python train.py --experts_per_token=6 --normalize_top_k=false --balance_loss=0.00725 --lr_router=0.00122 --n_head=8 --norm_place="pre" --rope_base=2020.0 --attn_scale=0.125 --init="uniform" --batch_tokens=131072 --doc_mask=true --train_tokens=613600000 --dataset="wikipedia_en"
Below are experts of layer 6 (counted from 0) of a mixture-of-experts language model. Rows are named gate (a neuron's input weights, with its number), up (a neuron's input weights, with its number), down (a neuron's output weights, with its number) and show model dimensions 256-383. Each number is 200 + 20 x the weight over its row's rms, rounded and kept within 0 to 999.
Before each expert's rows: "gets" lists some tokens that make up at least twice as much of what it gets as of all text; "raises" lists some tokens whose logits its average output raises strongly, later layers aside. This comes from a sample of Wikipedia text that the model never trained on. Tokens count by the router's weight.

# expert 101
gets: " |", " the", " The", "\"", ")", ";"
raises: " tick", " mouth", " relay", " meaning"
gate0,270,185,158,216,210,204,181,225,206,185,177,171,194,212,215,192,230,211,199,199,179,205,197,199,180,202,202,205,182,172,222,148,157,192,234,223,184,205,196,186,173,188,220,185,198,162,194,205,182,218,223,224,211,200,179,210,212,187,164,232,199,195,208,207,192,214,219,194,176,192,176,195,179,174,200,210,175,210,206,177,190,194,228,201,204,225,190,178,217,210,204,221,208,198,181,200,188,166,218,194,191,224,244,223,213,194,178,192,231,197,214,163,216,221,199,199,187,205,188,187,202,170,203,188,196,226,173,219
up0,190,189,204,207,244,197,180,196,219,158,203,147,188,159,180,212,199,200,206,183,189,200,221,175,179,189,196,200,162,190,206,214,214,167,194,167,200,197,193,203,190,209,169,233,216,178,200,196,206,188,185,209,198,194,229,169,198,198,211,185,165,185,223,171,192,213,178,217,222,225,207,235,186,223,201,198,184,219,200,176,221,180,186,205,194,175,221,197,214,179,201,179,200,196,188,210,221,186,186,235,160,199,185,211,216,178,196,176,192,211,179,202,221,161,185,178,170,228,185,156,199,202,173,211,240,231,205,211
down0,228,187,197,195,184,208,196,181,240,194,218,224,202,214,222,221,210,228,173,232,198,214,191,198,192,216,184,226,207,231,229,203,178,212,226,207,179,200,224,191,214,214,204,237,200,216,212,148,203,184,190,161,160,198,176,229,176,232,225,188,149,148,223,198,189,195,200,196,222,187,194,226,204,197,196,191,168,185,181,178,198,193,176,222,200,204,199,212,175,155,195,168,183,171,210,201,203,238,203,178,193,217,194,176,198,194,196,210,185,202,189,230,191,198,210,167,194,163,160,230,200,211,157,185,200,195,206,245
gate1,199,214,175,170,178,177,205,198,172,231,167,182,251,194,198,182,186,223,197,217,171,211,173,192,238,205,211,204,174,206,202,193,169,187,200,210,221,201,210,196,212,193,184,190,185,219,207,207,194,217,200,205,213,212,184,189,143,184,222,186,206,199,208,189,188,213,193,179,203,217,172,169,194,235,193,187,185,200,211,172,175,207,131,233,210,211,198,191,193,190,210,198,211,180,171,214,242,184,236,167,205,184,175,219,202,245,164,193,191,204,204,215,212,228,208,188,173,198,200,190,204,196,177,159,194,199,197,216
up1,184,208,202,188,184,184,186,194,174,242,174,186,213,196,200,228,195,228,205,173,198,224,165,200,204,195,199,236,158,224,215,201,156,188,196,226,213,224,203,191,207,213,174,198,238,223,247,191,221,217,185,202,214,209,182,189,187,196,189,205,231,190,211,167,178,208,194,208,226,216,218,183,190,230,184,193,190,202,211,183,202,240,169,190,230,196,215,174,212,230,191,194,217,166,185,191,229,197,221,192,183,187,208,172,190,228,186,196,207,199,224,218,219,207,177,181,195,188,180,178,190,225,181,199,208,208,217,217
down1,160,199,212,222,249,205,198,207,222,183,224,176,191,194,163,186,214,182,205,238,200,204,164,227,231,180,201,217,202,208,215,203,189,161,240,177,178,203,207,197,199,186,228,202,231,213,218,190,211,247,240,233,194,210,191,197,215,214,192,228,243,206,174,210,191,208,249,191,209,199,172,184,157,172,180,190,174,214,221,208,196,179,230,224,210,227,196,155,202,206,205,224,200,217,209,223,188,219,170,181,213,207,192,219,181,201,214,193,215,231,209,206,186,159,183,188,214,188,232,207,209,208,199,238,190,204,175,226
gate2,197,242,204,196,157,218,190,189,189,202,187,209,194,212,171,192,186,202,182,195,166,217,211,193,214,209,182,203,205,181,192,222,211,172,172,207,186,169,170,199,188,192,222,182,215,220,175,237,185,222,180,233,215,159,199,196,222,232,197,219,192,206,196,225,169,182,170,175,181,201,178,166,177,207,191,169,204,223,187,224,198,201,185,197,186,194,199,209,229,210,196,225,186,211,224,229,166,227,212,201,185,212,175,238,220,224,234,201,208,203,203,200,177,215,235,220,197,191,196,214,225,176,181,185,201,197,172,204
up2,193,213,223,178,213,185,187,223,206,217,222,190,176,223,197,222,205,195,239,193,214,196,229,243,200,199,239,192,209,213,203,172,226,229,190,173,174,215,201,219,194,193,163,210,211,177,212,150,226,173,204,199,197,197,190,227,190,182,185,171,140,199,221,188,240,200,219,217,206,194,232,222,218,193,217,235,211,167,197,203,221,232,185,214,177,187,208,194,192,194,154,191,190,209,199,208,212,192,177,195,182,203,180,176,199,204,183,214,203,176,194,218,187,176,188,202,176,185,165,181,217,204,191,250,177,171,233,172
down2,189,222,246,172,196,259,196,199,226,183,214,190,176,166,204,193,176,251,185,211,177,184,210,237,235,164,215,162,204,215,205,190,203,162,204,191,216,208,193,229,193,215,231,195,202,189,174,183,186,233,188,204,183,217,152,173,234,193,242,163,159,210,198,189,170,189,213,180,221,229,219,201,209,202,221,220,173,214,208,214,234,176,216,186,184,216,218,236,206,217,206,196,168,228,173,214,169,173,207,181,197,207,201,234,189,194,227,238,196,192,220,203,215,194,184,218,181,209,185,220,207,197,210,208,170,209,179,178
gate3,238,187,187,195,192,195,157,200,197,204,208,195,192,172,170,195,157,168,208,206,180,206,215,203,230,198,195,196,223,222,185,189,190,214,215,190,191,210,211,194,204,193,201,212,177,232,204,218,196,181,158,190,237,222,218,177,154,213,210,177,219,241,226,230,215,185,196,192,179,247,159,169,184,208,151,195,206,217,157,179,174,213,198,182,193,199,185,188,186,200,180,195,193,204,224,182,193,218,213,202,206,179,194,209,232,215,212,229,184,211,211,189,162,204,217,231,220,216,207,217,189,185,179,199,225,212,210,194
up3,215,216,212,181,200,178,175,199,198,221,217,191,199,159,176,208,200,206,178,223,243,209,194,231,194,197,215,199,238,221,189,238,178,215,163,206,189,241,225,191,187,206,206,206,181,183,211,183,208,212,168,196,224,207,202,171,194,215,173,187,232,206,207,206,195,216,206,198,191,180,198,193,209,194,208,193,209,189,195,187,202,196,233,212,210,206,215,207,167,209,225,202,233,191,255,202,209,197,243,188,197,160,167,234,210,214,261,221,183,205,196,183,205,181,199,235,190,214,186,227,195,162,190,240,197,257,175,217
down3,213,197,171,216,200,234,241,175,202,196,177,223,203,234,184,176,181,217,191,222,259,204,207,167,197,215,193,208,230,194,179,181,205,220,170,187,245,212,177,159,214,226,196,182,174,221,207,197,190,222,156,204,208,178,224,214,184,228,166,189,195,221,205,181,170,195,186,193,179,209,189,170,217,199,201,191,181,208,209,151,180,151,214,222,212,172,195,217,209,230,190,186,195,189,220,180,219,208,201,191,208,218,209,208,188,205,201,191,206,192,181,202,195,191,201,205,197,217,200,217,216,191,187,207,192,196,216,229
gate4,200,197,225,211,186,198,209,208,180,194,198,203,186,203,201,196,171,198,181,211,187,224,191,176,203,191,182,176,189,237,246,187,205,204,229,201,198,177,204,189,202,216,199,209,201,212,210,188,202,251,228,226,189,184,206,210,181,212,197,197,183,162,218,193,192,164,189,151,194,163,191,177,169,173,190,194,169,236,202,195,200,188,176,170,240,226,152,226,226,198,199,226,224,193,205,190,181,196,202,194,228,194,184,194,196,205,187,180,178,221,199,221,184,200,191,227,191,215,241,184,192,187,217,175,215,149,213,202
up4,188,247,198,206,203,214,177,233,177,179,187,202,209,209,153,202,219,187,159,199,228,187,192,233,214,224,212,195,201,174,169,194,155,189,187,215,225,172,183,183,191,211,188,207,216,219,189,190,224,194,204,211,162,191,178,180,239,239,248,208,183,225,190,199,245,203,183,173,234,167,204,193,223,227,193,215,214,182,192,216,195,209,220,184,184,198,199,225,231,204,182,209,224,204,226,191,206,194,215,189,196,201,209,207,214,174,211,180,212,197,164,164,202,199,224,147,203,229,181,224,228,182,174,214,208,221,217,235
down4,201,190,178,190,208,208,214,217,175,191,187,189,169,204,162,160,200,182,205,238,204,236,189,193,163,180,195,192,233,185,153,213,209,222,187,203,243,209,212,178,213,224,222,230,197,182,239,209,195,203,197,236,194,192,180,163,214,176,225,190,183,184,204,189,207,215,196,214,221,208,204,232,215,194,201,209,169,191,206,181,227,211,212,174,204,194,188,174,219,205,227,217,186,201,216,230,213,215,191,230,207,194,176,193,199,203,200,242,162,203,176,243,209,191,203,216,169,200,201,182,180,198,209,234,199,214,241,216

# expert 54
gets: " the", " |", " 0", " as", " a", "|"
raises: "W", "tar", "rah", "ley,"
gate0,172,216,173,191,182,239,214,212,199,212,225,193,171,208,205,193,166,227,201,209,234,217,196,192,233,218,214,219,196,193,189,168,196,180,160,231,221,223,187,169,174,177,194,201,235,199,189,199,205,193,210,192,200,228,173,224,193,189,214,207,232,197,191,228,180,202,237,165,182,191,195,188,211,205,180,203,226,205,199,210,188,188,200,212,227,211,218,181,222,180,229,192,180,198,212,200,187,209,177,209,205,190,191,222,222,254,234,195,206,153,231,199,164,183,175,244,193,154,204,204,186,209,179,167,177,197,176,157
up0,170,230,176,190,163,234,211,217,209,203,227,185,174,208,205,191,153,241,184,201,222,206,210,212,218,227,215,212,184,198,184,165,196,199,184,223,225,221,182,162,160,158,191,203,225,203,182,199,200,188,205,198,207,225,179,206,177,191,210,217,223,184,197,237,181,195,236,170,184,189,200,185,228,218,182,207,226,200,186,218,185,199,193,221,228,200,221,177,220,191,240,203,186,194,216,199,206,211,158,206,180,193,194,215,203,244,241,184,198,163,240,187,170,186,174,251,192,136,193,193,198,212,197,145,179,184,197,156
down0,227,215,187,210,189,200,210,232,191,184,197,179,241,183,221,183,193,229,207,219,203,188,205,185,160,218,201,184,204,209,190,201,201,196,218,207,191,219,196,179,199,185,207,164,187,231,184,221,208,217,234,173,228,166,260,175,160,231,213,211,201,177,198,222,228,206,177,218,188,221,206,202,203,217,210,226,163,208,177,212,172,173,207,214,197,169,168,192,212,191,199,204,189,207,226,189,189,204,181,228,164,183,199,220,159,194,162,233,206,192,215,193,216,161,248,137,173,224,220,173,180,191,186,182,214,224,207,187
gate1,167,200,179,208,194,208,211,186,182,207,190,213,199,215,165,190,177,175,212,195,175,183,150,203,196,194,204,166,204,216,166,203,189,226,206,212,194,202,209,178,189,218,194,231,197,220,226,218,176,213,218,238,192,218,186,186,178,166,202,230,204,208,229,198,179,177,204,209,182,163,150,218,195,217,152,208,192,197,175,209,208,179,186,217,216,169,193,214,242,240,229,195,230,155,192,249,187,230,199,203,233,220,190,195,183,182,176,182,221,192,183,230,188,194,213,214,224,182,217,203,219,191,200,205,194,224,221,171
up1,170,212,178,215,172,215,221,190,179,218,188,216,192,194,186,187,179,160,191,202,186,196,159,207,209,199,213,193,190,206,158,176,210,212,190,212,177,201,211,202,198,203,194,245,193,215,228,218,193,207,221,254,199,221,185,193,168,162,223,224,192,203,221,194,180,181,214,214,183,158,162,227,202,205,172,192,180,182,164,219,217,192,209,220,184,168,180,229,222,228,233,190,214,174,176,243,174,229,186,202,231,208,173,169,180,180,197,196,215,192,207,216,164,201,188,209,233,189,199,221,229,195,180,207,198,222,224,182
down1,230,185,174,229,205,212,234,198,211,242,197,209,234,179,203,199,203,208,223,182,209,184,203,205,208,210,195,204,169,207,214,184,197,191,208,218,198,229,190,213,170,225,216,189,177,210,182,202,149,218,196,206,243,226,225,218,185,213,196,223,161,210,190,160,202,191,203,236,207,228,213,183,197,191,210,198,198,225,184,196,209,201,186,202,225,189,189,171,200,161,197,177,224,171,236,218,189,197,180,155,202,238,179,201,201,192,160,195,179,176,175,249,201,230,208,173,212,153,205,179,206,190,205,202,189,205,240,187
gate2,174,239,177,192,198,187,192,265,216,185,232,183,168,197,195,200,191,208,189,230,215,217,195,230,221,204,174,201,240,215,204,176,196,213,195,193,135,240,187,227,183,175,206,199,214,207,191,191,214,181,204,189,213,218,199,218,214,191,194,200,230,227,185,204,211,189,197,192,215,236,214,189,194,209,206,240,193,210,207,212,192,236,190,174,216,211,167,177,225,182,167,205,170,227,221,194,198,210,156,201,218,169,218,213,170,232,235,225,196,194,217,183,217,201,191,202,186,194,180,192,189,224,212,214,179,170,203,155
up2,215,194,225,225,237,220,172,149,183,193,147,239,238,226,180,174,185,195,182,193,199,186,194,213,195,205,205,214,192,195,175,201,207,199,203,214,243,152,191,166,199,213,187,177,182,176,168,217,182,186,175,220,203,177,228,194,170,182,177,203,206,214,194,179,228,181,210,198,202,206,156,199,183,180,200,177,238,211,196,202,189,197,190,221,180,202,198,242,182,216,200,208,203,196,195,212,206,211,241,213,208,216,180,210,225,205,162,189,202,232,191,234,192,229,260,195,201,224,192,216,229,170,205,186,203,188,188,236
down2,169,211,204,215,214,185,190,178,190,200,227,207,188,193,183,218,229,197,215,216,203,227,178,165,166,198,210,181,233,193,249,199,206,172,188,204,206,177,206,170,205,225,192,200,197,174,220,241,184,192,192,209,210,207,203,221,206,178,164,234,173,236,211,188,232,182,241,197,179,205,233,206,177,201,157,183,179,248,192,209,198,184,219,175,201,227,200,194,200,194,213,171,175,172,192,180,170,206,201,189,224,207,208,219,187,229,210,185,200,206,191,188,215,215,203,164,264,160,171,209,201,183,200,188,174,199,203,173
gate3,193,191,232,194,212,179,219,232,194,213,187,213,176,197,228,197,221,214,214,235,199,186,174,201,204,238,216,215,165,151,198,194,226,241,203,192,183,199,177,201,213,205,183,232,227,172,206,161,223,217,197,184,199,181,170,154,199,208,203,196,178,184,202,171,206,195,228,206,193,229,164,191,196,219,174,186,187,209,205,212,178,214,200,229,182,168,208,204,231,195,195,208,183,181,189,236,216,214,224,184,218,247,176,173,222,208,199,202,200,182,185,217,207,254,208,222,200,165,175,221,224,170,200,242,191,205,170,198
up3,205,190,176,198,191,218,182,174,228,179,221,190,221,191,163,222,175,198,175,178,200,216,227,187,206,188,191,181,210,229,202,209,172,165,208,215,205,204,230,189,141,195,244,169,179,220,204,218,193,189,213,215,208,201,229,226,213,180,205,212,234,202,189,214,186,209,203,204,206,170,231,226,191,183,239,232,207,199,215,210,222,204,204,169,208,203,183,212,164,193,206,191,212,201,224,171,205,203,176,207,173,155,244,221,176,202,186,192,229,225,207,205,201,157,181,183,178,219,210,180,186,231,214,186,206,216,229,201
down3,219,201,193,211,202,239,174,205,152,225,186,197,177,177,199,195,224,197,200,209,190,197,170,176,185,201,226,188,207,231,205,208,202,178,202,171,181,177,196,209,188,210,224,164,212,180,204,187,181,229,211,216,166,206,205,158,213,201,233,238,164,185,203,169,237,148,170,193,222,197,187,241,176,261,214,196,222,198,209,225,220,174,190,217,228,199,190,147,198,230,204,194,208,223,181,195,179,215,183,163,191,227,212,216,212,176,186,184,225,227,190,180,208,192,180,225,203,222,179,200,195,214,215,206,186,198,218,224
gate4,213,231,214,169,179,144,185,206,178,186,204,235,178,178,179,206,231,182,231,184,190,183,194,203,200,194,184,163,197,209,182,197,202,192,201,180,193,191,189,166,194,239,193,196,199,196,202,182,183,203,212,187,189,208,228,178,196,192,224,179,222,187,188,204,205,192,207,180,213,221,236,199,176,203,192,204,191,212,186,216,197,208,197,194,217,209,207,191,240,204,193,208,200,175,187,226,193,219,217,176,169,187,206,189,218,151,196,195,192,182,187,196,247,260,222,204,199,175,173,214,209,168,207,200,190,192,153,197
up4,218,148,196,236,217,210,209,193,208,217,178,149,232,221,227,203,165,214,180,191,193,232,203,161,181,234,210,214,206,174,204,228,206,215,201,221,197,200,215,230,203,219,234,189,200,189,201,210,200,219,173,205,211,216,201,221,226,227,167,222,192,229,197,182,218,212,196,207,190,209,166,184,193,185,218,211,200,196,229,204,198,234,185,189,176,216,177,217,180,207,189,203,217,215,203,171,222,205,192,230,244,212,208,199,195,241,158,204,203,251,185,222,184,166,190,191,177,222,194,180,148,197,223,231,193,213,227,218
down4,195,195,168,214,224,217,221,220,180,201,184,209,205,220,198,172,191,193,187,213,208,219,218,197,206,202,210,240,213,228,217,217,190,194,202,187,198,188,240,207,169,195,209,182,211,216,184,173,209,171,198,156,189,176,192,209,182,172,212,200,232,174,242,203,213,182,204,205,220,224,156,205,175,205,198,152,176,183,208,193,206,225,190,184,230,167,170,183,191,246,202,186,175,220,223,210,179,200,217,185,197,243,215,190,194,168,195,228,230,227,198,158,193,167,201,183,183,223,195,197,224,212,216,210,217,164,185,225

# expert 80
gets: " a", "\n", " an", " |", " his", "|"
raises: " part", " met", " title", " post", " mon", " ax"
gate0,211,212,227,239,214,219,196,208,211,245,198,205,216,188,194,194,194,203,219,229,194,218,179,219,215,220,207,230,187,146,146,179,169,210,200,212,194,188,203,195,244,201,209,223,190,205,232,190,231,216,186,220,186,236,199,224,189,165,203,232,217,185,221,196,173,183,208,199,218,235,192,161,174,189,201,171,218,210,214,179,177,214,207,217,190,220,165,166,181,208,191,170,184,228,182,221,194,228,181,200,212,179,202,196,183,184,207,186,204,207,198,224,175,230,235,174,189,174,229,218,229,186,212,205,200,182,231,155
up0,183,213,172,183,198,190,162,188,156,238,200,188,216,195,206,215,194,252,160,200,199,194,191,190,205,225,205,195,170,221,185,202,142,201,195,211,200,216,219,201,210,204,254,210,217,196,192,213,178,164,218,183,199,239,186,210,195,204,226,200,212,175,218,172,197,168,185,177,183,189,213,205,216,187,193,195,203,177,210,181,212,222,221,182,172,212,142,214,199,236,205,209,236,204,189,233,182,134,168,212,180,184,193,213,197,224,195,199,196,199,195,209,166,216,186,183,163,197,209,206,158,200,226,216,228,228,254,206
down0,200,206,187,204,214,186,164,204,184,196,195,196,192,186,236,207,202,229,186,169,162,182,197,195,177,213,182,222,183,216,189,196,205,215,208,184,232,200,193,219,191,206,174,173,200,198,228,210,219,218,218,211,176,178,209,193,200,210,221,196,223,179,220,214,202,172,181,177,215,208,194,164,217,229,256,202,233,211,232,218,222,190,227,191,179,233,196,227,167,202,227,201,183,186,192,231,171,205,208,201,195,177,176,191,206,196,152,217,185,186,178,189,217,238,162,185,177,191,226,189,189,201,222,215,192,191,194,217
gate1,171,191,204,213,174,197,180,199,210,223,209,240,191,200,191,194,241,194,190,206,195,216,200,164,220,171,207,217,170,194,207,200,174,222,195,180,195,178,203,215,239,215,166,201,195,234,197,182,208,207,185,214,174,213,167,195,241,197,185,200,227,206,160,262,211,204,193,213,219,182,194,203,183,229,253,203,194,202,217,210,183,163,193,194,222,207,220,225,227,223,190,188,187,207,235,196,192,222,193,206,194,169,185,185,162,177,224,203,205,216,186,225,219,199,190,231,209,218,214,237,170,193,181,217,166,184,204,235
up1,178,181,209,231,191,194,197,207,227,224,197,214,200,209,187,189,229,206,200,223,196,209,209,194,199,194,208,207,193,191,194,218,186,210,218,177,191,182,191,211,224,215,147,192,198,218,218,184,218,209,167,229,193,205,200,206,238,214,169,201,206,216,166,202,215,184,176,217,208,215,176,189,167,222,247,211,200,234,222,203,207,166,210,177,218,191,208,246,205,209,193,194,174,213,233,190,183,215,186,197,216,188,185,207,177,199,198,187,210,218,175,230,185,191,182,232,181,210,219,223,203,177,210,225,201,164,203,232
down1,209,195,163,190,188,153,200,212,191,213,208,197,210,200,189,170,201,217,223,192,210,174,199,183,202,214,211,204,163,184,180,167,195,199,190,223,235,174,196,197,184,186,233,188,189,214,217,198,192,231,218,188,221,199,179,178,231,187,221,205,201,203,195,229,206,199,199,203,165,172,174,202,211,175,196,207,216,211,196,187,163,211,225,191,243,191,200,200,212,226,196,229,204,179,170,211,203,184,216,188,228,225,191,206,192,202,207,208,214,209,241,218,193,222,205,198,209,184,187,198,237,200,205,195,200,190,214,187
gate2,203,183,212,206,179,222,211,211,195,204,191,181,214,188,193,192,213,262,184,208,198,184,185,207,184,170,238,181,205,129,168,227,211,202,183,193,215,212,194,191,195,216,191,205,240,224,187,185,176,141,196,201,222,186,214,227,237,178,175,152,196,207,212,193,213,164,201,207,181,189,203,206,209,224,214,196,186,279,210,227,211,219,205,193,184,184,209,229,201,188,179,219,207,207,181,209,171,202,197,203,243,210,189,234,214,206,202,200,220,139,197,219,209,187,200,220,216,162,192,183,212,181,187,197,208,169,210,176
up2,228,184,213,189,191,186,249,209,178,156,219,203,185,204,224,203,197,236,193,203,190,179,206,187,180,187,204,190,201,168,194,216,205,190,171,179,189,186,196,216,193,212,193,194,199,212,199,168,195,163,227,165,202,191,194,228,228,183,185,156,190,195,219,194,210,215,191,207,206,199,214,198,210,219,207,215,192,221,210,194,209,182,226,180,183,195,236,189,194,167,205,196,153,186,189,198,185,214,188,170,238,197,197,197,189,189,222,229,185,154,169,205,208,198,167,187,230,206,198,168,189,197,173,208,203,194,181,193
down2,218,207,217,218,227,211,189,199,203,190,209,231,197,184,230,179,192,213,220,216,211,202,192,218,222,200,175,200,211,211,190,194,176,190,210,179,195,185,167,194,205,249,237,207,191,225,229,178,217,223,210,182,162,168,204,218,215,202,225,225,188,209,196,180,268,238,196,198,210,232,217,190,235,219,189,186,192,188,190,229,186,196,184,171,203,196,187,222,176,205,186,194,188,212,206,190,249,248,228,220,207,172,187,184,197,203,187,212,215,195,208,192,189,196,204,204,217,208,209,200,153,203,217,204,210,157,199,183
gate3,235,165,197,170,176,211,184,141,180,203,208,204,216,207,198,213,260,175,154,189,222,219,207,188,216,251,198,209,214,181,164,206,229,201,206,198,217,195,234,207,206,182,213,207,192,195,199,202,190,190,174,190,181,197,162,193,253,209,206,181,191,214,192,203,196,188,218,199,199,196,221,217,199,199,212,209,172,223,200,193,223,192,214,204,224,189,210,232,218,223,192,192,203,219,205,230,158,190,209,201,159,196,207,211,175,193,217,245,206,210,197,219,200,191,190,205,182,204,200,204,172,215,208,227,187,203,207,193
up3,212,231,175,239,236,222,219,219,202,167,191,202,209,204,182,184,218,260,226,187,208,192,199,224,195,207,182,201,229,184,211,187,218,174,189,197,197,193,176,198,167,213,177,160,191,217,190,214,178,199,194,222,217,168,244,159,168,213,201,196,200,206,181,187,194,206,158,200,205,201,156,208,237,190,210,181,193,227,214,199,204,195,192,193,162,207,211,188,195,185,183,196,182,212,179,183,209,190,217,167,208,236,185,194,203,212,212,146,212,177,172,174,220,196,192,203,205,202,219,177,231,179,193,183,226,215,180,205
down3,206,193,205,217,195,258,188,207,164,192,179,188,186,199,213,204,190,197,196,193,217,208,159,178,202,190,204,200,216,165,189,195,228,211,195,219,191,202,171,228,203,205,195,223,222,181,238,207,206,166,202,211,196,188,200,214,196,217,194,207,217,217,196,188,187,166,229,195,198,202,201,232,190,247,192,220,206,195,207,218,194,189,221,200,212,222,187,211,181,175,188,214,228,192,194,168,189,179,182,195,196,174,204,226,184,159,175,230,197,211,178,202,162,164,231,209,189,196,192,189,193,201,202,202,231,195,192,162
gate4,229,175,199,200,192,217,184,206,172,194,196,194,198,231,211,184,203,203,176,221,196,239,207,206,220,152,194,205,212,209,210,185,208,205,197,223,158,190,191,174,199,182,219,193,163,175,164,207,196,206,149,172,188,188,176,216,175,179,152,195,211,199,190,196,159,168,238,167,198,235,166,214,159,202,218,216,205,205,228,146,188,218,180,177,240,210,228,197,216,205,161,180,176,202,210,208,189,179,183,202,186,187,227,208,192,185,195,208,234,192,222,212,163,198,218,219,206,188,182,191,205,186,189,190,163,166,207,196
up4,220,182,162,206,187,185,198,199,189,224,210,219,211,178,215,206,227,244,174,220,222,211,189,195,178,194,167,185,226,218,212,217,175,198,180,235,189,204,233,196,209,224,229,240,190,203,178,191,159,148,189,182,185,207,189,191,188,216,183,176,219,199,187,206,202,169,234,159,200,207,204,186,198,195,237,236,222,201,207,176,219,211,200,152,223,176,232,232,214,207,179,195,214,181,212,217,190,177,208,213,175,162,191,222,181,183,178,223,209,195,185,186,178,189,200,217,222,198,175,216,183,223,190,203,198,213,223,234
down4,205,199,182,206,220,240,173,208,175,205,204,189,194,185,218,201,203,209,192,202,176,199,183,207,176,222,194,212,182,196,214,183,187,223,200,227,213,172,228,223,199,175,165,215,210,245,215,185,197,195,216,216,207,222,217,196,211,198,224,194,225,193,178,198,212,197,190,190,209,213,186,210,200,238,223,207,226,195,197,201,209,218,206,169,204,169,179,189,234,219,203,222,182,209,201,212,183,185,199,178,210,185,198,208,216,220,182,193,177,217,189,204,191,209,218,173,218,154,192,236,189,198,220,205,195,227,205,205